From a checkpoint of a small mixture-of-experts model trained on Wikipedia: a softmax router.
Below are experts of layer 6 (counted from 0) of a mixture-of-experts language model. Rows are named router (the router's row for the expert), up (a neuron's input weights, with its number), down (a neuron's output weights, with its number) and show model dimensions 0-127. Each number is 128 + 32 x the weight over its row's rms, rounded and kept within 0 to 255.
After each expert's rows: "raises" lists some tokens whose logits its average output raises strongly, later layers aside. This comes from a sample of Wikipedia text that the model never trained on.

# expert 8
router [129 107 135 155 101 132 138 138 149 136 132 142  94  94  78  96 138 141 131 177 127 179  76 108 117 130 157 109 129  91 117 122 186 111  71 182  99 127 188 135 130 153 170 158 150  89 164 163  94 134 123 161 133 165 137 150 173 146 129 118  89 163 120 145 124 156 121 112 152 103  65 155 116 198 119  98 128 136  46 115  68  73 126  91 144 160 103 148 160 111 167 109  87 111 141 116  80 159 124 121 164 106 153 145  90 179  98 164  98 124 163 157 177 180 160 221 166 170 167 135 130 172 142 111  95 119  71 144]
up9 [110 188 114 174 123 150 187 160 128  94 131 166 135 145  96 100 149 143 162 118 152 140 111 133 109 185 162 135 113 152 114 130 116 126 131 169 105 121  52 185 106 121  95 139  99 168 216  52 149 159 120 136 133 128 132  57  65  86 176 110 110  75 103  97 151 131  95 131 124 134 147 101 130 100 180 112 155 142 185  97 142 138 182 161 125  82  87 139 108 123  79 154 120  94 173 134  75 148 124 112 206  97 119 195  48 138  85 123 188  73 145 118 101 169 119 154 159 180 100 132 100 124 128 143 126 101 115  59]
down9 [157 125 121 127 157 127 211 132 120 183 127  93 142 115  76 145 133 183 102 124 122 164 141  95 117 142 100 145 208 129 145  83  81 151  77 138 132 107 104 136 171 154 137 134  95 141 107 152 145 116 190  86  87 149 219 144 103  88  65  74 101 182 123 122 205 146 172 120 140 167 195 121 114 135 151 131  97 112 119 125 132 142 135 136 110 158 140 121 144 146 117 106  98 152 121 139 139  95 206 104  91 115 125 145 159 175 123  78 169 124 160 162 145  69  82 155 109 142 161 113 152  68 108 109 123 165  77 198]
up10 [121 140 130 141 127 141  96 142 139 142 215 124 177 107  94 109 107 156  66 148 152 128 171 106 111  78 160 101  89 116 195 135 146  71 124 150 126 121 130 109 135  93 144 147 104  87 144 128 100 124 144 102 146 173  73 112  97 114 150 143  94 113 132 129 174 129 108 142 140 175  97 130 159 122 127 100 155 201 110 139 178 126 119 144 112 164 117 107 114 165 171 117 120 106 142 157  79 142 109 144 138 160 128 146  52 184 137 174  83 156  86 127 182 124 179 142  89 126  94  60 138 204 104  89 100 127 149 191]
down10 [127  80  95  76 178 121 131 114 150 172 182 151 145 179 117 116 104  85 121 113 157  82 120 119 158 122 155 110  98  91 120 136 164 122 130 137 123 153 119 176 130  67  93 225  92 153 121 158 155  93 122 139  98 143 139 152 135 110 145  84  93 188 150 120 190 160 107 104 121 124 113 112 161  96  85 172 140 159 112 209  89 121 150 107 117 130 193 160 183 128 117 130 155  60 139 143 140  86 142 111 110 157 144 128 112 121 137 105 163  66 106 120  97 129 176 113  92 109 145 114 155 108 126 117 111 113 122 129]
raises: " and", " in", " on"

# expert 2
router [109 137 143  94 116  69 120 100 178 124 104 152 149 103 103 164  99 143 114 143 109 123 134 105  81 153 186 162  99 134 100  92 158 115 149 111 125 170 126  99 104  57 138 120 167 126 106 133 156  77 128 137 167 155 128  93 145 112 173 128  75 139 152 149  75 138 133 159 185 109  82 161 165 114 186  96 182  94  95 144 175 140 155  81 104 128 136 110 165 115 124 113  52 119 185 138  65  72  69 112 119  81 124 139  91 147 138 136  80 118 163 164 135 185 147 133 183 167 146 160 105 133  98 192 110  61  94 147]
up9 [156  82 132 113  89 141 177 136 146 123 166 125 138 120  98 130  54  78 140  87 164 119 110 105 115 143 148 150 104 130 118  85 157  79 147 133 119 132 142 155 113 161 182 100 178 197 156  93 108  97 123 167 151  90 144 127 140  62 236 135 107 177 119  91 105 152  84 170 123  97 174 150 157 116 153  95 112 199 167 168 163 155 148 130 148 167  83 125 115 128 140 154  69  79 137  87 146 163 129  87 123 110 115 209  53 129 130 136 100 137 121 134 131 138 140  95 124 140  96 151 102 106 149  94 162  45  99 129]
down9 [105 157 137 153  67 224  77 101 103 139 120 121  76 134 164  66 113 130 177 126 110 114  84 172 135 125 112  97  92 152 153 123 159 185  96  86 119 140 133 106 100 141 169  76 163 145 125 111 159 162 156  67 123 146  76 171 137 138 131 182 113 124 131 119  94 106 159 117 114 126  87 114 149 161  96  79 137 100 207 128 163 110 103 110  85 145 113 157 145 187 126 167 100 132 130 113 173 117  77 139 139 192 113  86  88 157  99  77 142  87 118 147 130 182  88 160 122 104 171 125 148 123 185 140 125 110  70 126]
up10 [ 58 126  93  69  59 132  75 109 116  89 176 198 119 146 133  79 129 168 148 122 223 161 126 134  85 128 158  83  89 110 123 136 162 137 107 147 115 122 184 138 167  86 146 137 104 103 106 143 116 164 132 153 173 120 216 112 146  94 176 140 174 134 144  99 102 142 173 101 154  97  73 134 104 175 122  93 132 160 128  85 150 154 143  77 115 140  99 179 162 152 100  93 161 144 169  99 131  88 129 147 199 107 185 156  82 146 108 160 140 177 146 149 124 173 144 154 171 141 158  96 125 153 144 119 125  65 125 102]
down10 [139 128 113  63 140 148 140 130  84 162  93 145  80 114  72 109 156 164  91 107 174 152 177 131  98 107  61 139 164  63 183 124 116 126 145 174 148 101  94  78 173 147 123  82 167 142 147 125  98  85 148  94 149  95 120  79 108  86  81  77 175 109 167 110 106 178 150 132  98 110 116 158 153 160 126 105 160 134 175 182 154 137 165 163 174 160 164 133 148 125 110 132 119 140 115 116 165 142 134 125 130  48 120 111 107  18 169 149 101 155 126  97  92 159 163 118  91  86 123 145 167 118 151 151 194 133 103  91]
raises: "General", " JPL", "ched", "ished", "Scientific", "eration"

# expert 6
router [128  94 164 104 110 113 168 125 183 116 101 190 102  85  79 121 112 117 127 176  86 151  85  25 107 172 181  98 156 148  99  99 121 145 126 115 127 188 136 107 104  50 171 156 124 123 111 124  88 100  97  98 160 149 146 120 111 122 167  84 100 175 158  99 129 160  91 162 159 109 113 135 141  84 116  98 195 125 141 154  91 106 111  89 118 145 136 158 163 127 146 115  71 121 103 113 105 154 100 118 181 107 122 180  98 130 132 158 181 102 150 145 166 184 151 129 150 179 155 134  67 147  98 171  74  82 121 100]
up9 [133  65 145 140 136 133 128 153 168 141 139 141 140 136 164 146 134 135 139 150 153 113 116  86 128  94 186 148 128 137 157 184 145 126 107 175 106 134 173 152 198 110 157 181 105  84 107 156  65 119 139 112  92 102 106 152 112 122 172 102  82 152 143 111 143  87  45 120  69 104 140 125 125 100 133 137 190 147 121 140  59 148 106  92 128 107 143  99 122 122 122 119  59 108  80  96 133 104 136  92 181 118 142 135 151 120 159 152 154  92 170 113 114 127 113 113 149 144 127  77 102 169 109 182 138 106 184 131]
down9 [117 132  80 170 166  76 122 125 129 163  64  87 144 134 180 120  65 136  73 103 156 155 136 175 104 154  95 157 147  99  65 116 184 170 134  93 149 126  98 127 165 166 165 206 127 138  46 198 127 122 131 155  63 138 187 152 118 117 125 150 139  82 111 159 102 104  93 108 126 139 124  61 132 184 101 110 119  90 133 121 128 139 130 131 136 176  84 127 135 156 174 133 144 135 212  99 178 117 148 144 109  99 131 127 142 103 117  66 209 219  96 137 112  71 175 125 119  95 133 141 134 108 100 106  86 178 115 135]
up10 [ 87 181  94 158  90 109 117 141 168 105  98 132 115 152 139 160 115 143 177 144 123 151 177 125 124  85 158 105 153  44 126 138  97 177 120 145 120 100 120  82 101 110 129 145 159 102 119  77 132  73 157 134  96 145  95 101 118 141 160  67 133 137  55 182 122 137 161 137  98 156 112 104 107 112 146  81 122 136 182 114  94 116 132 147 107  59 128 132 150 122  92 123 147 168 120 111  92  73 100 141 127  92 137 163 126 145 122  86 110 145 182 104 194 155 156 164 168 168 130  74  83 129 138 171 157 119 128 140]
down10 [ 52 158  99 150 152 145 146 105 151 117  97 220 166 127 235 154  91 110 100 102 119 128  92  84 183 177  94 102 134 122 148 141 213 158  77 128 124 125  82 114 112 224 107 124 134 121 131 116 151 142  99 122 123 142 154  82 120  98 134 131 132  95 128 123 107 119 138 158 136 119 103 153 134 183 198 131 193 186 157  66 148 125 161 198 114 164 128 113 104 137 109 143  81 112  96 136 100 169 104  97 117 134  64 139 115 135 102 149 140 115 144 103 101 152  95 142 139  92 127 129 136 110 132  42  85 115  86 184]
raises: "Species", "Scientific", "General", " Succeeded", "Personal", "ria"

# expert 3
router [ 80 124 165 181  58 152 180 114 154 121 107 151 149 116  87 117  94  77  94 143 168 172  80 102 118 124 133 150 140 136  96  91 202  73 103 127 126 125 163  65 128 143 112 153  91 108 203  71 115  93 158 154  90 169 158 138 131  93 107  80 106 117 138 150 140 121 105 125 143 107 132 129  84 118 209  57 116 114 106 178 132 139 221 118 134 124  98 134 130 116 113 126 131 125 111  60 100 140 119  56  98 112 166 102  51 189 134 113 116  57 129  71 163 167 125 157 124 117  91 116 146 196 100 151 122 134 141 146]
up9 [116 140 169  74 148  99 129  97 167 128 113  92 130  99  80 175 147 167 128 152 162 163 125 137 159  50  89 187  92 115  90 122 102 103 202 139 111 110 150  59 116 154 138 107 122 105 123  54 119  33  89 105 113 150 132 162  55 117 151 113 107 141 194 127 112 107 132 145 131  92 137 107 115 130 118 103 110  96 138  90 137 156 133 146 158 147 130 147 105 126 111 169 146 133 147  23 121 143  98 160 192 173  71 148 100 163 159 117 165  55 138 129 116 123 125 157 177 119 108 155 116 130 147 144 135 107 125 107]
down9 [138 139  90  86 136  53 128  93 172 151 188  70 128 154 133 134 150  69 114 133 117 104 199 140 110 153 152 104 108  80  77 137  73 113 107 150 168 184 125 119 147 150  79 145 120  44 173 100  93 169 176 124 123 146 106 159  83 110  36 157 130 137  69 115 149 165  83 119 107 117 117 114 153  82 134 143 136 166 135 105 133 140 135  90 156 122 100 173 127 143  71 115 135  67 181 149 168 102 154 121 130 129 120  83 120  72 134 168 112 142 172  95  73  42 158 106  96 123 151 121  80 127  98  96 117 103 162 113]
up10 [151 116 137 191  89 115 144 128 140 114 156  32 210 109 103 129 103 111 171 151 126 121  78 131 109 135 147  91 111 114 127 162 154  71 124 130 161 139 171 166 111 110 157 116 145  91 184  86 108  65 127 129 130 147 149 105  62 140 145 119 117 147 141 111 128  94  43 159 159 104 110 165 139 181 163 113 181 105 143 176 161 126 221  99 170 150 104 133 134 111 115 145 101 113 134 117  89 132  67  85 105 133  90  82 120 122  63 144 126 119 172 104 162 111 114 129 168 139 118  89 102 157  93  58 118 136 176 147]
down10 [128 123 140 100  77 136 149 132 150  90 158 102 140 168 127  92 123 118 166 111 112  96 173 164 161 131 101 114  66 173 100  98  84 123  80 154 111 130 135 106  99 161 117 144 162 117 130 115 215 104 183 119  90 103 153 165 123  99 190  93  97 112 181 160 156 151 102 150 125 161  64 113  76 167 134 194 101 113 112  87 133 106  90 150 112 142 133 121 145 213  85 115 115 114  96 182 129  95  81 125 145 132 123 159 131  74 181 173 110 155 140  73 147 137 130 137 141 151 110 119 163 131 148 184 119 185  99 121]
raises: " and", "-", " in", "f", "ing"

# expert 10
router [146 141 166 102  97 130 183  76 159 128 103 150 110  94 103 102  70 105 176 185 112 156  74 118 114 151 146 167 132 171 122  61 234  96 148 147  90 107 149 178  84 133 128 165 103  93 126 135  76 116 145 206 173 164 148 200 139 101 176 123  61 150 100 113 124 142 128 142 173 115  90 161 113 143 136 125 142  85  50 113 101 138 110 109 122 118 114 171 156  72  81 125 108 102 177  89 108 154 132  91 141 106 120 151 131 211  70 134 166 161 137 174 151 124 149 179 105 151 181 153 139 120 105 146  93 105  99 115]
up9 [ 95 171 176 110 136 171 192 142  74 141 145 165 157 100 102 191  92 118 173 104 135 138 130 143 109  85 163 183 109 150 103 162 173  98 123 129 108 145 117 120 122 156 136  80 145 167 110 121  87 110 113 119 174 119 150 105  74 140 156 147 140 190  56 194 160 100  61 184  94  92 112 238 186 140 105 144 197 142 103 123 149 137 130  81 133  77 135 147 159  82 128 139 100 181 145 174 173 106 167 140  84 120 107 101 105 169 107 151 133  75 119 131 110 133 132  81  81 155 177 136  96 141 156 160 121 122 121  92]
down9 [122 124  84 134 177 164 163 140 173  85  96 135 137 172  18  99 121  96  95 100  86  84 136  85 143 154 144 121 164 116  81 133 143 112 142 158 143 166 154 135  73 176 132  83 152 103 112 109 163 189 107  95  69 124 128 158 127 119 113 149  91 154 117 126 163 144 168 137 126 141  74 148 163  90 111 133 114 158 151  85 185  86 133 136  52  92 183  84 117 138 120 103  96 169  79 112 107 125 102  96  86 112 142 104 129 124 139 107 116 167 146  94 101 175 210 119 143 147 145 105 147 133 108 112 187 149 132 187]
up10 [165 158 100  97  89  94 148 135 175  46  81 143 168  82 155 137 107 106 149 123 152 160 209 159  66 160 149 140 150 165 127  66 162 122 111 102 124  75 138 162 129 150  82  88 165 177 117  57 155 141 117 170 119 151 108  42 123 100 144 113  73 175 111 129 107 203 100 125 144 127 128 148 177 199 127 124 131 156 101 123  60 140 113 103 123 137 160 119  86  94 163 118  95 120 140 162 139 128  98 106 184  88 166  74 120 164 156 110 176 122  98  94 129 125 121 117 117 145 182 167  55 119 126 166  63 144 152 101]
down10 [200 141 129 127 162 130 140 130 186 132 112 126  98 133  85 116  94 156 135  89 125  36 202 109 177 144 141 130 147  88 165 150  75 139 153 145 137 138 132  92 146 121  76  64 143 121 127 137 111 171 146 153 167 145 183  98  86 129 102 185 106 177  67 113 106 167 137 132 100  63 167 169 155 117 140 153 115 107  71 203  87  99 100 183 137 111 137 123 145 185 158 145 106 159 157 113 152 141 193 110  80 112 126  98 156 116 141 108 165 105 124 111 102 154 155 148 133 115 142 106 126 119 179  68  87 147 129 121]
raises: " in", " and", " on", "-"

# expert 5
router [ 95 151 160 105 117 150 132 136 187  87 147 126 141 136 117 104  89 112 116 140 101 186 162 112 113 144 137 139 157 132 153 129 162 139 151 182  64 196 134 121 153 108 118 129 162 144 219 113  90 104 134 188 144 186 150 132 106 121 127  78 102 135 119  95 120 145  95 146 138  88 122 112  97 100 172  56 108 152  86  99 134 128 145  37 102 140 118 155 129 125 132  81 155 143 141  57 126 105  90 112 123  75 103 129  79 107 141 188 187 120 164 135 149 219 154 125 142 144 144 144 118 159 106 160 141 118 121 157]
up9 [117  97 163 119 161  93 134 116 149 154 135 112 107  82 141 130  97  96 102 178 172 166  62 155 149 129 187 162  73  99 129 139 105 160 140 143  67 191 128 108  80 157 157 132 146  78 167 142  84 113 154  87 107 195 124 123 160 111 121 109 139 136 132 126 123 111 150 132 105 145 119 135 126  89 115  69 128 104  81 109 119  82 147 120 115 145 139 137 129  88 125 195  93  94 190 146 143 165  76 125 112 184 156 153 135 127 174 123  77 109 183 173 106 182 154 135 151 181 109  84 129 108  65  85  90 125 118 132]
down9 [125 127 180 159  96 207 191 105 159  97 103 187  98 117 182 114  94 103 186 106 118 111  95 124 159 125  88 117 163 130 172 161 173 207 119 149 125  96 121 168 142 108 120 104 157 115 132 109 110 141 147  86  92 104 143  73 177 158  92 107  94 154  94 114 151  79  85 157 128 100  89 131 122  89  63  90  83  91 136 134 140 123 179 141  84 135 118 143  89  94 187 158 146 168 144 131  94 112 159 127  87  56 189 120 128 163 126 174 100 119 140  84 104 158 137 148 135 102 169 125 156 108 147 103 138 148  66 102]
up10 [117 122 170 131 134 134  98 109 114 150 156 180  78 103  98  83 113 137  97 159 150 197 163 157  81 162 100 172 167 120 178  65 118 127  97 123 130 118 168 146 132 135 191  98 120 164 110 141  91  62 136 172 149 140 199 120 130 146 135  90 122 128 104  97 111 143  92 122  79 151 112 114 155 143 195 149 119 180 220 111 152 133 180 117  74 122 156 138 134 114 124 129 144  70 100 106  57 126 170 111 161 102  82 170  68 143  75 128 154  89 130 137 122 140 160 176 142 123 141 117 191 164  74 129 112  68  92 136]
down10 [119 153 172 107  67  92 136 165 105 112  99 124 131 169 140 119 110  82 110 140 172 117 138 127 166  65 124 131 106 138  86 187 116 107 154 133  96 124 117  88  78  92 121  79 123  82 132 109 173 117  97 102 114 157 162 146 130 173 129  91 198 155 111 144  60 109 194 154 125 155 110 106  90 131  35 168 114 106 114 187 153 104 106 122 111 224 169 115 174 168 154 155 164 136 128 133 113 131  64 106 109  77 120 166 116 142 165  85 180 114  69  68 122 108 128 123 101 139 175 144  77 129 121  97 146 161 108 102]
raises: "f", "v", "u", "us", "en", "w"

# expert 1
router [111 148 141 143 109 156 177  91 150  64 133 164 144 116  60 130  72 108 134 225  95 168 110 139  88 124 198 102 116 116 118 117 228 130 103 205 155 150 113 158 101 137 167 102 165 138 112 136 104 139 116 110 139 157 132 122 123 159 207 101 111  97 133 107 135 145 122 210 177 107  90 184 144 123 144 123 138 138  81 116 119  96 107  96 138 131 143 142 190 100 129 149  90 137 137 118  69 121 129  63 121 124 106 149  87 159  96 121  96  83 106 121 167 166 136 123 197 177 196  86  79 162  64 152 139  96 101 111]
up9 [129 160 104  88 105 117 170 104 133  52 147 148 175  71 182 158 100 100 125 155  98 198 109 155 124 141  50 107 164 142 180 111 121 175 104 133 111 108  78 123  98 152 184 144 131 144 166  48 108  57 156 188 133 161  93 129 141 116 169  98 129 140  98 101  60 175 117 119 176 125 108 170  86 156 111 131 107 122  66  59  75 138 156 119 121 149  97 157 124 121 188  88  91 143 131 111 140 129 149 126 164 160 124  78 107 162 118 124 187  63 127 105 156 141 110  53 166 133 139 166 145 128  78 130 127 155  84 121]
down9 [ 77 114 169 101 200 115 143 107 178  77 181 138 156 118 107 100 140 165 168  75 127 158 135 137 150 118 136 156 134 188 106 142 142 100  71 115 178  75 130 146 120 133 145 158 141 125 137 143 139 143 136 100 153  45 109 127  98  96  92  99 134 157 130 134 139  67 128 136 131 145 154 130 140  78 137 128 152  98 111  99 126 153 109 116  81  93 117 130 198 132 129 146  98 127  70 186 125 119 111 156  99 151 132 164  89 114 163 121 115 131 146 147 103 142 179 102 162 128 111  81 128 126 121  83 163  95 148 109]
up10 [172 183 178  99  97 158 104 122 120 138 168 132 122  93 113 191 100 141 161 192  93 130 175 153 121 104 100  75 134 128  45 119 132 188  89 103 144 144  96 115 106  91 142 169 123  91 159  26 118  81 179 167 153 138 146 179 114 108 106 116  84  98 106 153 143 139 115 116 107 122  99  98 129  98 155 137 182 171 164 201  77 115 116 180 203 103 139 124 115 104  93 161 125 112 115 122 122 128  91 106 117 136 140 122 127 169  83 138 123  85 128  91 170 200 165 111 114  99 122 159 163  83 156 137 142 125 130 108]
down10 [118 133 158 132 133 176 184 138 201  99 159 109  93 144 119 131 110 179 100 116 141 146 127 158 162 156 137 127 146  75 132 116 137 129 148 218 126 190 105 154 163 143  48 139 153 136 133  86 109 104 107 138 137  99 110  78  62 131  84 161 145 106 122 147 139 165 125  80  91 139 137 138 132 147 124 125 157 150 158 104 123 153 116  87  67 151 117 151 152 115 154 170 135 140 140 128 113  88  95  84 139  77 122 194 163 155 128 108 150  98 119 120 132 112  94  35 110 110 141 145 105 136 106   0 120  99  97 140]
raises: "m", " and", "-", "f", "/", " or"

# expert 9
router [ 69 120 191  70 155 156 132 131 144 115 177 118 179  91  88  44 118 106 146 196  95 157 106 129 137 120 125 112 130 157 153 153 199 143 101 138  67 157 166 105 135 116 121 140  81  95 114  88  53 116 121 129 107 174 177 179  88  99  89 109 117 189 119  91 162 142 121  99  92  83 120 111 102  98 169 101 169 174  93 130 119 119 121 103 108 132 161 181 196 140 110 102  80 109 147  81 169 108 133  63 129 103  99 123 119 146 177 150 136 112 131 129 176 127 156 133 155 146 156 100 111 122 154 115  93 119  87 108]
up9 [ 95 157 171 138  86 172 123 141 170  88 135 126 186 171 175 147 116 171 149  89 132  92 151  91 146 110  88 139  99 103 152  92  80 155 168 126 109 172 188 139 141 112 152 141  83  77 136  89 177 132 144  98  94 151 179 166 117 155 148 100 109 161  97  62 156 168 103 107 130  58 111 144 146 158 180  78 224 120 142 120 125 157 166 108 123 104  95 101 179  94 129 131 105 103 135 115  80 117 129 122 154  59  84 114 107 133  60 175 144  83 124 134 157  56 130 122 121 120 118 130 135 130 119 119 131 106 114 106]
down9 [134 131 164 147 173 142  90 130 128 204 148 134  79 136 115 112  98 132 149 148 140 151 132 161  44 157 160 122 119  77 138 118 146 114 112 101 170 107 125 116 135 110 149 159 155  73 101 126 120 157  90 204 120  95  99 187  96 139 130  88 104 166 196 140 146  64 185 121  97  93 181 169 128 126 149 123 122  83 140  99 100 123 128 143  97 181 109 140 149 156 106 146 139 120 121 190 132 102  80 170 141 107 110 123 117 118 109 101 128  67  94 138 135 114 159 142 140 150 143 130 130 119 103 152 123 100 105  98]
up10 [ 58 104 140 142 123 150 172 146 108 118 181 129 132 165  52 110 128 132 186 163 162 182 116 147 134  68 115 195  84 111 117 134  76 156 110 185  91 146 149  85 119 116 180 113 109  79 134  99 119  75 125 124 103 138 174 129  83 121  86  98 144  68 117 128 177 151 137 119 162 135  63  96  98 125 113  70 166 147 154 140 146 121 161 145  69 122 179 112 132 185 184 147 168 139 136  97 137  98 124 111  87 130 118 106 157 125 137 121 152 137 131 123 137 171 178  90  96 129 139 108 137 137 113 120 149 154 105 161]
down10 [195 157 126  45  96  96 177 138 121 160 152  99 109 126 178 121 137  86 117 152 149 187 152 147  96 112 133 154 139 168 175 120 153 138 119  93 157 188 123 140 137 125 153 151 129 133  94 115 136  62 107  70 154  85  97  75 129 133 139 178  46 135 114 127 142  83 156 151 185 103 116 153 138 188 161 138 172 109  67 135 152 140 135 154 127 116 133 153 139 160 140 127 134 127 128 153 127  86  94 166 157 167  91 158 106  58 153 106  90 161 177 130 108 186 114  96 177  69 118 129 139 105  90 135 135 156 142 170]
raises: "i", "ov", "ag", "ing", "ed", "on"

# expert 12
router [ 98 139 133  92 139 116 156 100 136 101 150 142 171  89  50  73 113 152 147 157  93 148 114  89 111 100 164 134 112 125 146 133 224 195 146 183 121 147 124 147 106 105 135 145 130 119 120 162  70 119  96 192 110 214 123 123 101 119 142  99  67 107 139  90  83 157 101 154 138  94  86 166 144 142 119 139 145 128  89  98 130 116 127  94 103 161 136 186 201  78 107 112 128  84 161 130  98  99  94 116 125  61 169 157  94 150  92 113 141 111 159 147 159 181 169 142 129 117 211 111 154 140 123 117  97  95 119 117]
up9 [118  78  61  86 130 170 106 101 123 150 128 153 162 120 124 102 144 124  86 114 146 140  96 121  41 108 126 120 158 125 129 119 182 114 165 127 144 165 151 150  71 132 126 138 126  86 162  93 112  74 119 225 104 109 144  92 162 141 155  93 116 138  98 143  67 130 150 142 114  73 140  93 176  95 176 134 147 122 138 112 172 119  87 108 147  77 107  94 130 106 107 137 133 153 145 115  85 139  40  78 157  97 105 134 110 117  77 133 126 128 170 126 137 144 189 151 141 167 163 127 133 187 102 158 120 148  59 124]
down9 [ 87 162 110 156 175 193 134 137  92 202 132 121  78 179 182 114 124 172 127 141 151 121 151 127 111 122 123 101 119 164 147 154 191 122 105  96 146  83  99 110 131  87 137 149 125  77  77 114 147 161 129 136 158 119 164 119 120 154  74  90 130 163  98 134 129 139 122  77 109 151 105 127  83 132  93 140 123 142 119 208 105  94 142 141 109 157  61 102 130 151 179 179 111 205 125 152 105  45 200 121 117 129 127 118 135 128 162  87 141 111  91 132 107 118  69  76  90 137 124 146 162 126  82 153 140 169 124 131]
up10 [111 123 108 142 182 152 165  87 143 174 122 114 185 117 107  66 114 123 162 137 113 151 159 140 127 139 136 141 170 158 134 152 138 104 198 126  74 167 142  99 141 124 174 148 134 107  97 115 111 129  86 139 154 133 141 102 135 142 120 133 121 116 113  72 133 115 100 127 174 141  65 151 110  41 183 157 154 130 101 104 167 132 113  16  98 122 110 158 162 123 147 108 123 110  62 104  89  77 117 113 123 142  92  81 157 126 144 110 156 134 172 155 113  95 230  82 138 166 126 160 125 150 139 190 110 134 117 136]
down10 [115 188  91 140 141  77 108  61 151 161 109 136 120 135 131  96 144 171 157 104 191 117 140 127 131 161 175 104 162 105 117 125 149 117 118 135 126 149 169 130 145 160 134 150 123 138 133 166 112 121 126 120 140 128  65 153 171  92  93 155 111  85  34 139  86 197 115 105 105 161 122  86 108 154 114  88 131 140 116 129 136 202 167 120 180 140 131  68  78 145 101 164 171 117 157 118  42 112 106 120 132 132 137 125 119 171 122 132 159 148 101 140 179  69 101  86 118 147 102 101 133 101 114 105 138 205 138 127]
raises: " and", " in", " with", "-", "ab"

# expert 4
router [134 116 176 149 102  70 118 134 158 161 124 132  99  86  83 131  81 147 115 144 142 181 162 119 116 128 160 117  82 133  82 132 122 122 119 138  76 155 163  99 152 121  84 186 130 146 161 147  50 113 160 152 145 154 121 200 117  69 126  55 132 164  79 132 106 189 109 135 137 124 154 165 172  95 148  79 135 103 114  97 125 108 176 136 122 151 116 120 130  80 145 143  74 127 154 107  82  89 133 138 190 101 109 135  98 187 137 145 141 160  82 141 144 141 138 201 160 140 182 122  90 139  89 115 101  78 148 137]
up9 [110 144 138 127 128 125 143 178 201 134 135 137 117 112 126 137 131 109 113 136  75  86 102 159 120  90 165 135 105  99 107 127  85 157 144 128  98 100 114 103 142 163 146 132 163  88 161  55  88  85 136 138 129 180 158  77 128 143 157 105 101 118  52 200 123 110 130 173 109 124 155 107 162 137 145 125 169 114  98 129 110 126 157 129  95 151  75 127  92 165 165 108  70 117 164 137 136 131 143 123 147 134 144 162  63 169 142 144  79 136  91  93 138 213 188  57 152 137 147  94  77  97 152 154 164 120 128  71]
down9 [109 137 138 154  78 160 148 120 136  77 129  88 188 109 107 162 163 133  30 106  92 152 131 114  90 140  98 110  97 129  91 160 174 119 132 105 148 136 156 165 118 164 153 115 136 126 142 131  79 123 165 155 113 152 111 190 114 170 162 107  81 123 141 108 147  90  96 128  85  91 108 111 169 240 141 132 122 103  81  97 140 116  91 158 149 120  74 149 110 126 134 163 145 119  88  96 166 205 133 158 149 150 112  91 101 118  60 169 135 122 125 120 110 157 103 162 110 147 142 153 154 159 116 136  87 126 125 130]
up10 [ 50 133  84 174 144 117 114 145 177 123 133  84 162 140  91 132 108 122 124 128 137 135  62 118 127  59 156 110  89 147  58 176 151 151 112 149 136 143 142 149 116 103  95  95 137 108  92 124 112 133  90  98  86 139 111 121 137  43  98 137  64 139  87 148 164 114 112 149 136 184 134 164 135 123 155 101 144 163 147 138 156 110 148 111 154 142 142  96 137 106 125 153  91 107  91 147 153 116  97  67 195 113 102 136 126 144 151 182 139 159 151  92 172 157 139 110 155 127 175  68 137 132  66 125 142 119 177 174]
down10 [147 159 118 162 136 163 108 119  88 127 148 154 181 136 143 148 120 123 123  83 162 145  90 112 104 134 126 116 105 141 129 124  45 119 154 210 162  98 122  95 131  91 127 155 174  94  76 162  95 143  81 207 134 118  96 191 120 123 130 138 136 139 145 181 101 154 151 145 153 157  91 168 103 106 106 115 125 126 126 153 102 135 133 141 128 119  87 133 114 152 138  90 209 171 172 150  98 105 134  53 172 124 121 157 122 139 105 176 157 106 174 114  44 218  81 129 143 116 119 168 112  91 103 147 120  91 165 151]
raises: "en", "g", "u", "ie", "z", "c"